Experts of a small language model.
Size: 11 layers, width 320.
Training: a variant of Muon for the experts, 327M tokens.
Below are experts of layer 7 (counted from 0) of a mixture-of-experts language model. Rows are named router (the router's row for the expert), gate (a neuron's input weights, with its number), up (a neuron's input weights, with its number), down (a neuron's output weights, with its number) and show model dimensions 0-79. Each number is 500 + 40 x the weight over its row's rms, rounded and kept within 0 to 999. Numbers have three digits each.
Before each expert's rows: a language model's description of what the expert responds to; "raises" lists some tokens whose logits its average output raises strongly, later layers aside. This comes from a sample of Wikipedia text that the model never trained on.

# expert 10
Articles in quotes and speech. The article a/an, opening quotation marks and conversational words in quoted or informal speech, such as "a", ': "', "you", "I".
raises: " s", " t", " d", " g"
router:521447509559471491530494466523438459498457542436563415480541461600426559469468548458490536504453484443538483482519467483514516529531495508552499485522547541514575506444565511477506510505442465469445574436494393452515513472500494444398534475
gate0:525468474456498443498534544498464453528468419546495490473454491462540519469403520551457485502512506529506610512565525461511523553429479475501497588489570507461505488474498567522528507480552529516464535507494581503493490549550497556486537494
up0:437443476544468482488430497551485464524502466460500494471560489529475481433529545596527465486506464436533439450506486451493492492565550532553456500408583494512541547446487480542497492462543492551486558516511522488488474595478578516501521515
down0:459518501473507530500504540468519526528459542517534436519590543535473516526491446495463489444535480542537527503504545463482474517488507501444517530451451477502564500495502483537497551518475520482472559405461468448477492476423519526491525478
gate1:554471460468508478513541526540491557562473526443501537510493444526464439542509438443478526436444525479506478522536415473501486476497521479443495464453450505468485460512555553482423483481449481500507482463544571495492475497541435466502514502
up1:490463483483556474471489435535502517505493532523488529483559538532432529494505505510554456436495483463463535573537421513489456491423529429478467531479527480537505502492488540435574451463476532517502500475464460496543493479545553472465557554
down1:522498415471498521522519550454452517548452515524614516471483441499544478564475588505471451472429522436501471493523532573533556492468460540443497478560449516562506482501557508474470441533448466537568441462456467450422516492468467457464522533
gate2:478476432527540542548459502490490437484484482470484545519525462521482505564469551508537482566438587530486507450512458478431493491477431473493484544508514584460516512477461510499481471447468557488445535497497518489544477452475510490517464531
up2:513517560503522505464464499479486432449464459481504538498571476505497434512526519511482373475492593513489505502511507553545551521507515469433564483530485437526496472531500436517511472452491486541486513538531557482521452520512526543519434448
down2:495542493505425497519443438425472561540480506497573522535520492560600479489525586483423494476542497463484461483493455503444468491471436511527494580464558518535513576427487551565535513508501534536450481544439468522531516480524485512453509581
gate3:477447493543483430497508499476479548510476513560490486402483452452484496527479520484427482452493503477462497458537477504432481534471483488532532498495469546499483536461497523499512531535514516554523542488537533523503571539532517520508558475
up3:432479494560487550505522478511439504573529468562540469496508530464429514449475531462525448497444522541461456406479450452495505458521470481479482532480503510447523524566553499490518516486493497503509592492549470471486496455466519449505474485
down3:486395471520511516488485423483396509525518522526571479493473486469506506517488503456528465535483482538600520506514538475538578519544493490537393522572493452528520451483478470485550480513494568481470489517443492480505495483497563503420548466
gate4:502518526470527472451503519570448491545464530529507489417513505526465473531530487549507513471544475441582497526540501526522509500529493559513501518520440484517528555505425507413476533502507568483509559449514478525474514492444427492511571509
up4:538508470521564477428468508441513511517585555531427533481604535489476527454534530525467570549561515535502542509499509549531532551501509541440492469563443518530428575419429473525534527502468501530498550482499485503546490477542464501527429530
down4:509472509467551445375598538494480573555547544518513541483453563509490440517514503475483558465474499526563492518475564504483465480518539498465460523556512466471567528419475471472472475490504506528601477490480533508486448444528462500505460463
gate5:488509477541525483578468510514481472450580527562481404507457492530538525521503531479526374582501443488461483503478485491459509546554509571493462539532479509565528519509468564522523575482511521425483461510451469495495525487438527485431522477
up5:463512492453520546462528532508554531434515444483487527486489524539473479549439514499494468432475529470418526527523538551419483516486437525462463529491510480487483503432521543406476507473538539518474560500426542508440508546585559514568517502
down5:450460452521464494481499474430536455465529505446511460522524529497513541413509488556508490507513517526430534542481517533494540514542554506403442554529502536475495504469511580528478447455463578509547519535486481459501592536570526465519480501
gate6:502549515541537559564530538484530493470429568473470486461485437480577507528427505531543524411529591544438522528523521407494545528510442544438534458531455541535539527458481454531470490467522468515491439482450482517469479504432510449462471508
up6:451514538517528525440503510531376471493524565490482487465543552500520559509503484527614515516471577528463508553481502481479502480565462574506484476526549462490455499452506537473454416451472518490521420432537510450501453493495494471498474496
down6:549494491516565443519527449397523526488541499508429545520596571411477487519551574452491467535512536585584433520556501532532551526537483493514548527550459539567511467481489439481491501531541547474575520480511553527492524623519526456484489515
gate7:511493610481521493486430511539610551565599526473525471507492475549479591548416448527524509493498557480531552508514496494493559482514561463543475465553588461450571487499501500546569433548539479591516459480560459485507441558496505479480521538
up7:473509524466524511528479520483444446548516515465486478547521467536561499463449453510554535499427467510451515521581458423456523574546487471517489497540494486455461545466592482509479538451548497532453499507506422529532496544496509505451513508
down7:465492450458471445491482554537436503516444500496488488457491452478506436546552541549465524507590479518539473501534555489405533532514487475512549514436521513533545508483486572561540526489496493506522482451539460526463439493477555490531462466
gate8:527486504565516421477450487466512494500473548486509409467505503521513548452483440532441484492600507482496468489545453476563510523485473478499490444444533522494573509443466555516508554456468496555543517574518488480467556503452471500457510471
up8:486413486536476500460452493480488436462519492434508517491446536550541507400493473533499527458476536477506553499511570520585489485515477468500440468432521497536483499482570471493484539551428479536491555479538445445550476500451582429524480471
down8:434405472460477481480425440519563485556438448452574534502470430489409522464516506457496471584537486494497453530518523507514476487507495528462505526466585562540502505461586521476505451511506507546519550466551551490504521547517549497449457418
gate9:532511499472423529539555547519515504490452472517465543512536475538453521476470500440397443542489472506518513484584422482467489567533502634506521504452455544505539533412471428482501513461457500542472502464497545501395464490479511524465608556
up9:473496452509514420490543513464478520556493516510533423533502529493473486472425448531519516533467497488486468512553500564435454530494482484516542537517453433551457460541493542507373543414474455499498476495503476573472481559470584541480531535
down9:462426491548517528491512541534497511471484554518440441504479457558501508458445511460449440495484505500480473511467465515486496448460452461474484491503433547470453549509524520507558536498516484477458458511484520530445484541543512545529412447
gate10:534486511561419474552515497472513521479503466619533481486491509506430438492481555544436439500507511522487513575612514452508492484524556462479495541480473541513527433465444538428546486520440502488531521478467544512484502489503487472452517461
up10:508491445502485476480430516545515480523449455554507436553501569502512513542491445503556516477481459476517516511482450468479530502520501480478532475389496512492458512509518543498568465560578513473530512499612536463503545532535555573509437484
down10:475493473553562510453527521613574516499492494502477481459498557478476490508490458567468528463563525518511543578410539448509475533464493419508430527489509418518566550502492506548493522521510452492516517437481475521560480497507454501503554447
gate11:461547523505493486487507488555529512519478534482457545497497383505533462513541488541501500467477485476500507494511548511483503476518465528467514481490496506520463522484543455499510546575475433507509510477535497512486528494410416566489512439
up11:476602459441446512576490475428450490513502423484531527490509474551488464541475467511463546476525491475510533489529515486518571431520551482554486439442473467473504409456501491454474452432536547519503516444519519463387485370506526461499564488
down11:543508495463476540414494511483514575461514525532504481483522548507546516559478559493501443501525529454558455485546546467506525528527538483524521559541474522517458566503537529444586494509452568545518498454538500426513577520462537446602481559
gate12:500482512509493493567486476590527397555536460554494556504522463504570509525517550387527488522599488475475504491508475587482481457541542493479478483527464488527495483466450476432510454509544517467459553588487503513537509491572410551563513475
up12:523462450568489481446496506460523498480451504508563532533502530525499474462521470516513483561540487538530502413479584500506509487517493461524519506555474512554453527476534550529499537533423555537504503502503492449488504382539524501442489546
down12:494443510622477497525476466511509464554445540495506488510529478476508493466520485478502502510547581537472559440523490482483482495517456539510497452580494448500500456533493497457489439491491497526554516479496537526562434465468481571502473509
gate13:451523499533445556478538488439498457470520505515497487473604445527529506553529531481500550555562469467440484467418424515523545523478611591605514499571552513525444513485476488496528515500526539510484527487504474520518471530432457475448403470
up13:551456579485467450488473545472463415518548503430491443536512432501480463488549560443512528520505465529455461498491548568455506532462513469489484476463520534498445540439579511522564463444500483517544512474500475531512485533540471509592477458
down13:461473436503543460488451455503465495546546530489414472462452533507528545533534542486472451489513518490426501452524516472567516504512447524474457447500515461486465541507491471453540530451524530510488540507475431481496510488521415426555442459
gate14:487513511462575416491470524520483491526504562548493546508529514488496530486433473517523529485459505428482590452415515554477470439443476459545517525495497583499566414509481473494483499473477489564565465523478448552480517595567486551415415519
up14:519511497506445522519537534446516481574509526485464467480513499556490413547454513467456494456499567437477535449557448531522524549457533541487464481549486518516558518541506503472499494468494536434502441418510465495497477472575507605473462562
down14:479496509442483524518532486509498600438461511482574522501493523522525475488552523557455515511551556495496502522513516510526519476544525561468442556496458499432511499433481573509524529515572481519514549537533515518481468427495392539462490473
gate15:457519474450535470465538452483446496514546519456533540505475523491484517440469455444445524487509457478454483525533513550566485463496517495553505484544530435469533528492478529480491487509517485525539517485498523464480565540502449442510429496
up15:508441587521523471525486541542469504541481510435496506544484518457545539514497596517496502594480497496541497567528495465479460522427483579426491467528519506555476476479487523468440510532464557544511489513491536516482475472502525429429457483
down15:509469523556521493488552510478396467515539410435491528443520537463523466502506519508464532453500457540473552458483594459556489588519423465547488539562495439495456520512519513478424485553456548500502497443541514531543529496431444455501441490
gate16:478401466554494511462550490495567503460541508424471475507526457529489524505503490454501504474481482436561482561497374450471499531577491494486559548498502513512412506497494519455588454495440469493491474491442497496462561475528534443459489502
up16:494545470529555477530536506501523521568489566480477466472562555560564470493517450573596477533522523522507478535523484494609539469508479515523514493505527497435461444505504538492526449498458510513467453494497518457510589495522508459426496533
down16:433598415502522499502462521530462447499549515463512455513470482531518528517573509490499542508514445491547458482489538438541480451544494502591503479499516552516466503487510489513493493511515488525546511506509451554486484601493470462502487538
gate17:527490479512482525500488488530543485473490503513523586531517453531505543466519527549563413522463500555486461439519527509490499514524526506529474446461491489495452492512561486532571440496590521474561504533446491538534499526501444475515579494
up17:527513459474426492480460492452514450561535585435502419466511473514458491504445508506517511495439516455454540523538491545507557509489439508528514497461490584458476469494503532550548480477493501527503548541522470520548512504494511516435505509
down17:446469464565483592482419518399493538479539523481494548542538508451533594436534480529557460441414524551435491505501529509560466507523529518441525439520509404458490482508522492466518475481495508457468521491465450508470478533513491475529412482

# expert 31
Word-initial letter pieces. Single letters or short fragments starting a word split into pieces, often names or rare words, such as E in Einsteins or O in Oaxaca.
raises: "ly", "ag", "ul", "il", "ard", "ash"
router:470483494506505519476586472548441496445490471525495451495508531493424529468535492479479437499553495470444515511567525443519436474440488482498483469519460488511470534532523462499498400531506492494506481427496531499457435509522452568521573496
gate0:462498530522525526385448517492490537487475534582557495379514513496472537530512516511552506505531544446444523477511497439484525447516469507489544457516432498530538533534529503487488498521545517502450536589474471556514443528453422524445474513
up0:545521562511488500601471489479479456514471485539463489474496517435474506405577495472563485491467448504507465481522448512572514459473517417480561515432447476548424471563471534463553551489497528544527468502549501545462507509459483492566506490
down0:513488507522442598478507642443452477498564509491501437528467506543515527466524422501502467510464483498447521490427449506545505474499443381514483597532493546593492418476449567453502509563506497535542456485486471452522514486454549414548447459
gate1:500402465474514561523536511508479537511504517507471487479517514507524487499535498582558496433400509510471561464496499495496506547546525426514529509473530541510481485435504470572619530580578485525473511491454499526501557509517541526534497480
up1:482425499495545540491508474546453521500478564517525520517534485503518519541491580514566428489522512455556495495527485550441469552547479475564483396511436526475470472482485488441510509530522477551505526435497467529459529492478525435488554488
down1:502453454485464502445527550505447482562519489506423481478501502465456518610577544465478528533440539514449527512459507526505519446511461530477534535529495503511507513367451508574572475551541531486538467565467553502537516533493516515478462467
gate2:380506462427555553507539469475481426521439515478480545460433543496571458486541559474581524470517453502533520491561562496543490505447509475483442475504479487539480471547489461585524540562463478551447500525494435496546451531482505532508433503
up2:561480475489471484423580567490569459495492489436509513491482557465492492466530554487501440510537524510485488374497549493525498442511434463585483473421491542554523528488540495444566599489515462442543530471499562465510492464478484470595481492
down2:452466474586494575480508510463477476521504501494439493483458405466592495411477508475472464472493503572526476542488533516547477527514508453506476461438468431536536542484546495462547445455492526496477472539459545539502516529546457483513471491
gate3:516510468452476556564484499484471506473442488485471466495494505487540568460446485550568524487502509617449520475483434419567507550460488527513436493455469575494522475528567492599508486480464463535560484497510445443518562476514439531535487510
up3:535525475503436534483526499531460542520495497467531421521544499457491494496519453554555483537473464445463494484542517443531490430502521443501512534491427418469532550495442587521459506526470496477477496505496519466511430487456492482514506503
down3:494518518520475494485468536436522424558517510467497622475459476459476515458502612492581584483535566491515526454459488503470461486473503548535460479398451456556506548540490502522522529464527535497553536539491526526480465463478563476540444494
gate4:553474482534513469516501496489464519466499536518481501471453495520484562444497456449460473458445504515498560510497525454499481522545467512552407460533566605465492517539534439545503546495426443539514479526614496459491523459509494486461472524
up4:474472542447582553417428494475492491458431490497480489464475534514529492508489515429577500513478621529515529416483414522500493542519640496570515506619469511491455466555504486521507449541452479493593585517488540468452502470535475522498519562
down4:403467600452521366453513543487513469416492482551418497529493570473464564446520493409416568546470517524546486496524535474538464464396521495486473503509508535561438507577463470502537451483428478450574502594524528472444509533469485563530509432
gate5:533493419449491472504525458477503399448477483535501473474481480518537485537491512494490479463503471550611523451511432531501546514514429491472517418530487478459432470528475500528482474554493377549465449513480491472461511405524447524515472503
up5:498473435471495468522516547480523516527466453469514471501491492458512543554486461519480460461477445486534432485492475538491543511548493478576489546560478466519543472508496523455435483560480513501465456494460554457433492495535496513497535492
down5:471501425546516511486537529503538573398445521493501399566497438452554542478523530564442467499597498451495486488457524512530519496475486461535534519503469524522551493545449500581423451508535530494479553446417574546499502482489503470469461518
gate6:393485541492450500469471487473544504484532412552513480466524500527521496552540499531504551498542388529467532518541562473507512483521534527417480528535467477498482459545452446487520477505494433429515518478467452514508416494513487473451417546
up6:482487485535488506462494512525528556515462516475445398462516514489566527552453387531529496534523537440416548568507520500476501497495499433498477497499503425473514476549483513548521543474492534397525430471557441519499500502494546509528470486
down6:471552515604510446482415494462531548467487415484508521440511528486535561555502418490511518391538458473537453476450529486499532484489549554537520451445510506527551538465496503525545489481470505563520521495437541565583519510494456469496493525
gate7:456511543487503484526399499527446437500466467572488446524432489491415519595573476533510455513465520517460596498494457497528531503559422478477486525449526511526433462543504534459456545506498503520480480517503433515505476493503475490533515469
up7:449462489520417527477393481472516419578541474470509488528490534479576537428519544501501489491516522568516444436473561508474474443557529505479545481504448473472496574509487576509453524589537512472521482484530472461440405500500474516467480577
down7:407457534511472458479466526458513475565441429483514505416480478522469517461562537522477573496469490464566422496530534539483489469498512452496511463497431523516528486530474571517494536533518468508485474502512472513452494428520475501535482469
gate8:452495508537571455548514477544518507447514535531502472485517520500526525517571489526515497545469427517488457459534496476582491468528462486432501486390463505493516519527487493504432433563461481533507456543461462494467517479474624505478516489
up8:477473401464537494488479497507450536492455505539507476506538471568592509496503538535508495565489596483512491480530524476420458508459476503486541446509556529516505542453564567585515448403499480501585526504506475574542496449481479497481534432
down8:502562481496519508491529497459557432533591459536559536488526422468529446521516555538439503549548505541497462445534517515484446531534471468371502572479520506493568447487551444535472483511466545514468485488448511500467489534471507515490502456
gate9:522496485433538502492521457445470513536459511491508514520662490512475529451530450436518482513525428448434525566460453479489503541483571501469498543559437486508424502471515487433466496520543563465444489527520510475529475509562541478519546534
up9:501449510498552535535501483581495444516527450528470514536547494555497508487486475411466433529481462432427499426531460528438478574540508463532463500471580523536466475472565454493527457484480491445493496493502469509513426474550518505527590524
down9:490559498484553496529460464508402498422497496516488476535495493500454479467506427497487480428573539485416470448571517554463439493475509501507457417550551603536546598519439547556453536509506527508501543583496426484490487466523538561446555512
gate10:538533425441532528483492454427467525501487614507531423490430476403493467580532446527517463506585558502472454519499556485482523470493508531436497569487432429525512554466505471477515482436439480545525531488508505539462432502495471502581533507
up10:537452489555421500470522573489511495427496577522509477411539484503506546537461428507523501461539496555473488523540528549472566511465486436487482432615501427485470498545529453432501498504485476484522580450452484564471452555548456505567528524
down10:534549534571521474483472382470536547460506535498470443476444489523475497497582481517466495446523447472534489431563499570444429547535531502475465495513411517435470464419544495588544464469507498516509569464484532482487516548519509580564419462
gate11:459545528523487514518443507476512478479488499477523510469544512450518421514545582449510559438519484473486513504469467494485446530500527518494446487500454536587523493537488437549508509480512486432539425464463485479586498482490468487509517514
up11:474441495553501509487514495480503480405522502522437538459497462540530504504496481501486460429553463541453503523462504508528484427460511489429497473464449531499523505572530534483502480554558461467478502486532511472482443569460519534464567528
down11:454552487524471476458458495532506468565470502489546459495546443465483444509519539468473498492464486486510480506388446529495492515557516432501484435522501521444518453464571454490524472474505452505446519568521479550458483494504517531516507480
gate12:502522481507471426508453559571464529551554530454539485512530495498473507484532502487523485534476497491476522445547516510547466547487549454501574476504490448548474470542520531454532427552457483512416433489541503393585510495442489476526495486
up12:568475479506488503436518518515553533493439530447504442480500404536468546510516570562518490517566439522432502471555438479500519457537531427494484479491460535563465511489479519470444450525451444543540495516458523630575516515410489514505519575
down12:523453547487464465440499527523465493532440490605482486504571498523498489507571579518538485509535554554439521498445455465459651535446487496424514550522510518466546470554552520502458567509519540456532513482456521503566548576523477513576481530
gate13:624513500483494606510443432490480471519487501528505481511578482573489541506539500526462515475513498503483494495457512391446501576521495468455518490453493562432506463507456466538474497614439424543453479509508552525496460515539496513497537445
up13:494492491562505502480486516485475464512476535550495501533524524477490488518462497534475451515537554448487461486460481541495470493498551524555512522502524400494431474486459475450495489502396544465510506452515446599511474514454470527521535491
down13:563557438562541496532446507534558463544484542560487522488497486456531487474498506565439532479463505432474461500497467417453468450480528479496405421504625531466524452487487493487518504438490516548469545493485578571437550475459471483538491521
gate14:502518492453568461472551525536461446484569456548546520614525447458493521464520568460453518528490492438456507465505522505405463528492449523525429481526538497479490588511441517498538469496489523382492451519540537505484533427490466481580550556
up14:506468542441443574526477472490477464520527525573532457536478498473488546392481539498498528524561490386529451464453423519513510509498492475501467396539545518558536500510533467547465460523529455564510558471531513495462467422517568501524483445
down14:424566498507475525449478474525495442565551474454459443530529464546484536417493508423452513501431451511409508485493511467518490462481491505515462520532521447513547516525518387486503464480456490509453448529497454454484437491524583498538439478
gate15:531423529541557515537442511490519507523435516480526467530531470476422542480541514593438533438558470477446486503484470506530486578449536444500527507561359499477500425521517516470503515501511491522491473506467469465501494535440497537541568536
up15:574466478466474436539530500503524539509509468538520509589533451474515522503469491447499502548471493516442499485535457518482484549541576493506507479516536522509464508528555466455437553480555530489503528553503511479511432570451463512527528485
down15:512535532514494550539471466567408477473499492492467561512552479519464506506479487516490519490535451506480462483479450534553434488523492466491515464494507508451400542532535544476487476503439403490494494471495527490575543526461458494503514500
gate16:565563507465499530537502508484465546486500487429521473496560500543482518506407474508574451509506514511487448437465462488451490463444571494429521505493535528596476492451501440517462506487416500488508494496454551477469434427483495437574472447
up16:494486498481449440501462516468482492563502510488459388525517567410481525511576489483529443511539459463482494469549489510464461554502499499426580462487519539413527530493573499432497548489452452490454505544487579479500538486500482500482534441
down16:497486437484498570515466497452445527497495522447501482525518537468461490514397465499509459508543489556503495499549475488435492477455462514468486479532533596492472499494515547480463447550493507490523446490531475431441514530556594455439528493
gate17:507533506488385578448507528515477508443536566528555507398498456418546534488459467558527554557563488506455524570457440520445525545508446556401502553509472493460492481503522446518528553500481536576587532520504530491547490468496490507522526438
up17:477480551446445497510528488517559560480505498535496544496582486521571530503522460522511413539496458466497519544467464487484488517542522470505484474463472451501520500475477441416528415486515397489410514486497360440502437486536500471517576500
down17:488472507527422517509561573511549453522480528525478529559476503486519503495440529531473507527507515545443486502485591587521532549460456444511492596513475512540538551437462496554565474509456485487452517445567455476528480494558468556537598494

# expert 11
Work and organization nouns. Head nouns naming a work, group or institution after the or a modifier, such as film, album, song, production, series, school.
raises: ",", " (", ".", " and", ", ", ", and"
router:518628543488541494451444533530522478541453567497509507542475476501543449512532523496464439477502474536514519532492511573493509474470440546449554485526478512513587464538469487474509521501443531517455450494554575565498527541546484529505538484
gate2:458486546504513532490483484469524446531532516472513453477525519497504493479474489474484540504547475472504478598456457523517537475583546557509505497523478513504494461495502529572450389407454502541501509468465541493539480443534544518529492540
up2:543521525505560512533606531511547480519483518457509530480502502566507527553452518480503533584504537510538491485530498506524531539444550469491446520450506524461495515547531496488430479490550494564458554522538488494441506465502491498512536453
down2:485486503524481438540505512439444538535557473499473473538503467471554564545424559506446478527528484438483583488518546457483490474538529548507520499479533491510534532534540505435482555494502449561469459452422455467458576492488440555497469507
gate3:571479527561474456482434538531507483483515457513540482480512525515518470541403515549457529557518479501555465494485488479497521546526488411485566465500541484485523496474495509454522502486538544462462479500533510387537509444586443545509509530
up3:576458500567536542525558589550496552508572571510505527532524540467470553493519505555511499555483504507429539468540568529467520490486525501516554508491514489418470513480515501483438506537482464564558496503589529549511548423466471481621486505
down3:521392428460504500481568568510490563490595488582463436456545595417503457559479523486528533514476461491446505543524439555529445492504549495502495499448517540501388516511516509449470530519494490475491498463532498485493494409551416571507499486
gate4:534538453590583520546461421422538532547495480535503502455490476465480439449454492482485509521553458470498511507526438460534444507505508601472413579485491472462531530523473512475544499501483527479503467507571512459499510559453504513475496487
up4:532424483521498480444490520470559528476451481506484554451492518452456494516438508576557535461548508527458498469537499539527496532574506531510562490599464422517522463530526464468404560447511542462544487476560494452531492527559514498499519480
down4:572471440470429451547458525435521528435449550540443508427443554519409465486456482516489499535468479434482472443505450566503393470443590527409492511465457474468487491501521502453441490514412380533484444515462433486499530479535524487491530514
gate5:463546466469469475465483544533514553553499509530460468502487504496480428468466511467561471478490512500480573472517450489436526477434511547451489478544486560502537424530584503428509480516470437510535481451453461491520495576470439551566527496
up5:491575479497511464564446532521477496482557337570500501471543460533484528523516447527609458560533516489483515459529511506502449503524497449458492520464490440509466444501456505549500517477472551503512495524518476505570554566492475536512469530
down5:482503445512449428507504499506480481535475431462564525565508454431509522500502479507504505457548510511484580462513468463550514518513491500469495495432527515479484515513489524470400504443505467500515550529456510419484502572445486527486515486
gate6:488526507590504443513613518561511460559530516442498480480548438638530571454472522526471480486538495555435587464452504464493561528485503523526573472518492478498422464478504464444465524454463508517494467494473446450469546503401544491524562535
up6:491536470494434462469487475489454480440486496565446401497516540472477463443498534454474405475471534545479392515550472499540447627554492504521479563558529474495511568502460481522524555486495511510552432439489494421474487540525504478567578529
down6:446550599474469525456502471536508519537495533407510533500468493433497478471492484485489456511555447515575491525490551507495502528470473476482497525511455504548481480477476515507534487522445465454446483526524472486447468567518516431492550563
gate7:507484459506492519527499580536522449470458503499532537543500523564454523458510486493487457502463565450450505469473460516461468513467512492463524550513500565434495450484546484563482440437473594535526446467446451543479506520477557535481555467
up7:486449460408497527470522575494514548470516469554519504480499433485528567574420535493531532526489507542436455471518471473437528518456457419508533427455559583488409461552503511420491429499504536535520514525504533507552523524409419538547520473
down7:528498569511548584561484484483465488496445481512506518447537510499448497504500436445440551448531480499462549454481524533523571431511499565444453481492541634479443522523488495481445499510479447486525483462546499476547554502475489510508536498
gate8:438498497537477470467477469379557457532450430467527492476499513580486515493522452477520451469415520488501519557509535536615524585480478501508495422431529455496464545551528505480462532497563525528530465476360522452456503475432448452544424484
up8:467477502482515489458482518513537459522484596522475533482553459475605484525556454540507450556516531486537537479470512550503467566517462495560541538479488428534497506514513515474547514539456522478494550525375564581500504487612510436482493453
down8:476545520532496492476457505531478540554466519489503556493493555484479449490545413514523501457476527507529505485530523474563498561520462507486491538477512523504419492536475490474506563527528460552457461455484533526507524482511485533478529476
gate9:495475511492556506504512525487426450517520553469536548514492456479518494459529506491505501468545533514574444525467446505487484525542540503492463446521574522489458475540629451472470451509495498531461496518578479503426523548488514498468544466
up9:581547538556507461493441438494449523484491491451543536550495407531461501595530464453463516517504474483503461464497532518478497459507521518473448464485520433483571554448527467474525462485474446564519551504596508395552571462576474463538455528
down9:513479510465473401540413493560440512434555534453574492546512538517515472515491494550510506524540424540473520576438556474465423465529509509443494505437544455446516523490518463526560486557532506567508436473495526497504533512525525413519492498
gate10:481485424479522487498493503536511556421478551508553539539495449485500559471471499473481519593549499558464427540516491543465384507436505522619497522478457500554526454555536514513532542508517501501499551479464499449519509496582521489472514540
up10:489518450514431543473425496549492499492532471634519500482559477484502502477494442490438495541525492523507510544579522507533446520434487505529541446500484468460576498474480530535490550496515446544441517504573531540503523508565509475499475506
down10:534501555514476506542539463361549455515494465439536463467520546534480504542531538491586477498471496466558557435478511473460538533528533504434485484479521449532447474516547479566577485528495525488497450494466511492524467462507460500501490489
gate11:552514528498560481523446504462566506506504489430510446521507484540490546540430556568521539525496474442525608504501549491453524456464490468549458502517440510508535586487496478486522444494512445467457448433464463494569550502455562498506466466
up11:495520556556497518529421446437505465512557555530478472499531456521524475513541470532477450546469485550514578471467530528430483537517494489504440448493508482457578333485461432487457499534468514514462453555573462466568526504497452431516473483
down11:492439497463558513533519522455506450474511498490500507414515533529460459518488516525502539527514529549479461476499513489453468524544502498431492461528589497439475475491549487481540529475532516507485499523483483430563449498486545525519517478
gate12:469479538535504493478533481539479522459538501540474461506461550515515467447507487500488512492542589491491462512479503539523471440528437469450540518522453509414562443543559436462495488597565528465460543521457534399422464521488523455556544511
up12:438537500366548554501491577515489520578519531500517473529499482471543521482495451496500482489551465550432536492541481515469505533494548495526492520493500489554492510456433517560469487507518497516482504489478522516541484529504536509505464468
down12:489540526522491548477477500532486523491462433488503509569493455498533524481476548514484500521465503478539509478513567496481549544530478547481504551508508520508568497504539492621529505496455420517514532497531486449527565433456507444458431534
gate13:474552513479515493501540451454462483443457554452501534456433465501536551461420497539499510480522470491453489509519479570536485441503511533542530502492505552551533582465509496567469495554518464495476588454563500478490539562482502493488481462
up13:487494404484473467517449509513572436543434528478533513501584606453568522455496516522465429489548470484551580602502510476532476485470541549452540482434509473553549489479493495585501531560479497483542426496576516575477519448500468529526530464
down13:536491544485481470460510390524539488552491494519470534505511434521443521490430457462487468476528505428438512537508487538490469545531555417489479519451486495489452473471440535512487492518538429490502509547463462492503517517513547507469482472
gate14:509443470391560508491504541510480509412448413454474530469503529459500491565523529532468524549471431581577492540431517506519492550506513459410473500498478518494538403525600474509550440524544555491499614505572528479449485514557522483558481444
up14:505458446504534516503478497473480569469536497495568561449586471516440522494502534581447511465466548514424472490492570494487419561518493475424485436498449494435492491495551481463553550513436537548479486416500464487595496499455535481471441482
down14:443539505462488507497449456491563485497490557553490480497473512520562546535550466568502484478522544480532537504542474497497459460570468556498511496538442486540460545471468616512569499432452510519512538435520498464508518452516457452524517378
gate15:535495542473574551555439456434528457522503510460515557443447560491533581489443526527481396439558424496512445513521498526529511515438483451431549485499493548489495479534477416474530446493500520484511512537469475470515503543478525505480549525
up15:556471544501515560551509525469511537479427501498477505465510425533589504541489593478461539466520543564492463518515493501573475513526479400481439538498477512454536503539600514547525503533513495548531511549499560483525411521567525449498481490
down15:492564543486538459471459558509476397480505559517441533537558398491446465562489525577468406502498491541501525524564540558433479495494578423466543536502521452556542550488513503490543548464540521461476494488495484499517515574540499504497497491
gate16:519538474482533495473506553533557458555468506507489502490508459520443461521523465539493566528586490456536394587568516509472473480482555519531490506505408452510549543508483487506464518515531526530514486507497455525482501483494494517509458493
up16:560582526521500528486501467486516498542501527460440440488531456527509553507465502485524483507454468502469457532460460584451523473510524482533426474512483487390500502621515624593478544514521506554441553521462500545539451530512510523485509490
down16:405500432405440442560501443527490437500520485465523554515498515444560567532571473472480507457461487530538481509443509485476591495511461478481525455505522450544514458480452486539470549511479555504497480567484491502539535582509487480552486454
gate17:533543487463446477501556499522575499542423405435507579532562533566558420517488543522492491479386483484554567495457491462484476510510506479446516611467500440513471444530547459537465522538539513472512483538560499551506533489505468533519501503
up17:533524525540510496522415507500554467486569633456473501520516503499520490499528550566496530450491473456502513444496459502441511542534550470445505476432458504582520487454496471486516551495413496526452572474549502568500497465475531528518501486
down17:522513502431437455491440480470506574500456570574471461590462512500556469426523518435477500532466530531569489483515485550468464518518501534451459522481520509451504461516494490525503530462472467499578445493538502567436579517532537475493487490
gate18:501437502474507497474528487504545531494514566477514498459521528462504510506488421514500528480516515429500517551525507490497522474572447540447508560553472473516570447553449497564577541438536498504469517496476509505483486502505513494570537540
up18:492476497527482444546472527504476510540537490525499511463507474473491552502512430553494466514535494531542430443497506560550521472519530480524493497553468519541547500531478502511473498418452510418458512605439550499489505540464520525459518482
down18:515520528546492494546503451496554529510519616511486504573474555524546502483537557462539439550515463407431500475556517479464528498493447474455495480471468472611541484516519489544526541542540560474536483508413510505521475554466513521526447490
gate19:489494514508443529473532530495475520473536541511487422456493567547533432404474478497410464511449435449525502431562532512504417533501526506533516516592491484514480473458584503546558505529501491464555482440476492555517525482476527453493498474
up19:484489485511523467484540499463489499563470459537537438517531539562555550467511495546522465492470480457488528443514536504524513558483543478499470489489528492445457514488450515520535462574566434477464444458499496486492567510421511439504548501
down19:531520479450511485484532479445529527429470529543466508395527475523433447495468488536520511478408477533449468457581470458478517409463568485561493527447536502514471544473519580526487506477572489503524497436507469496488500408490440509478513509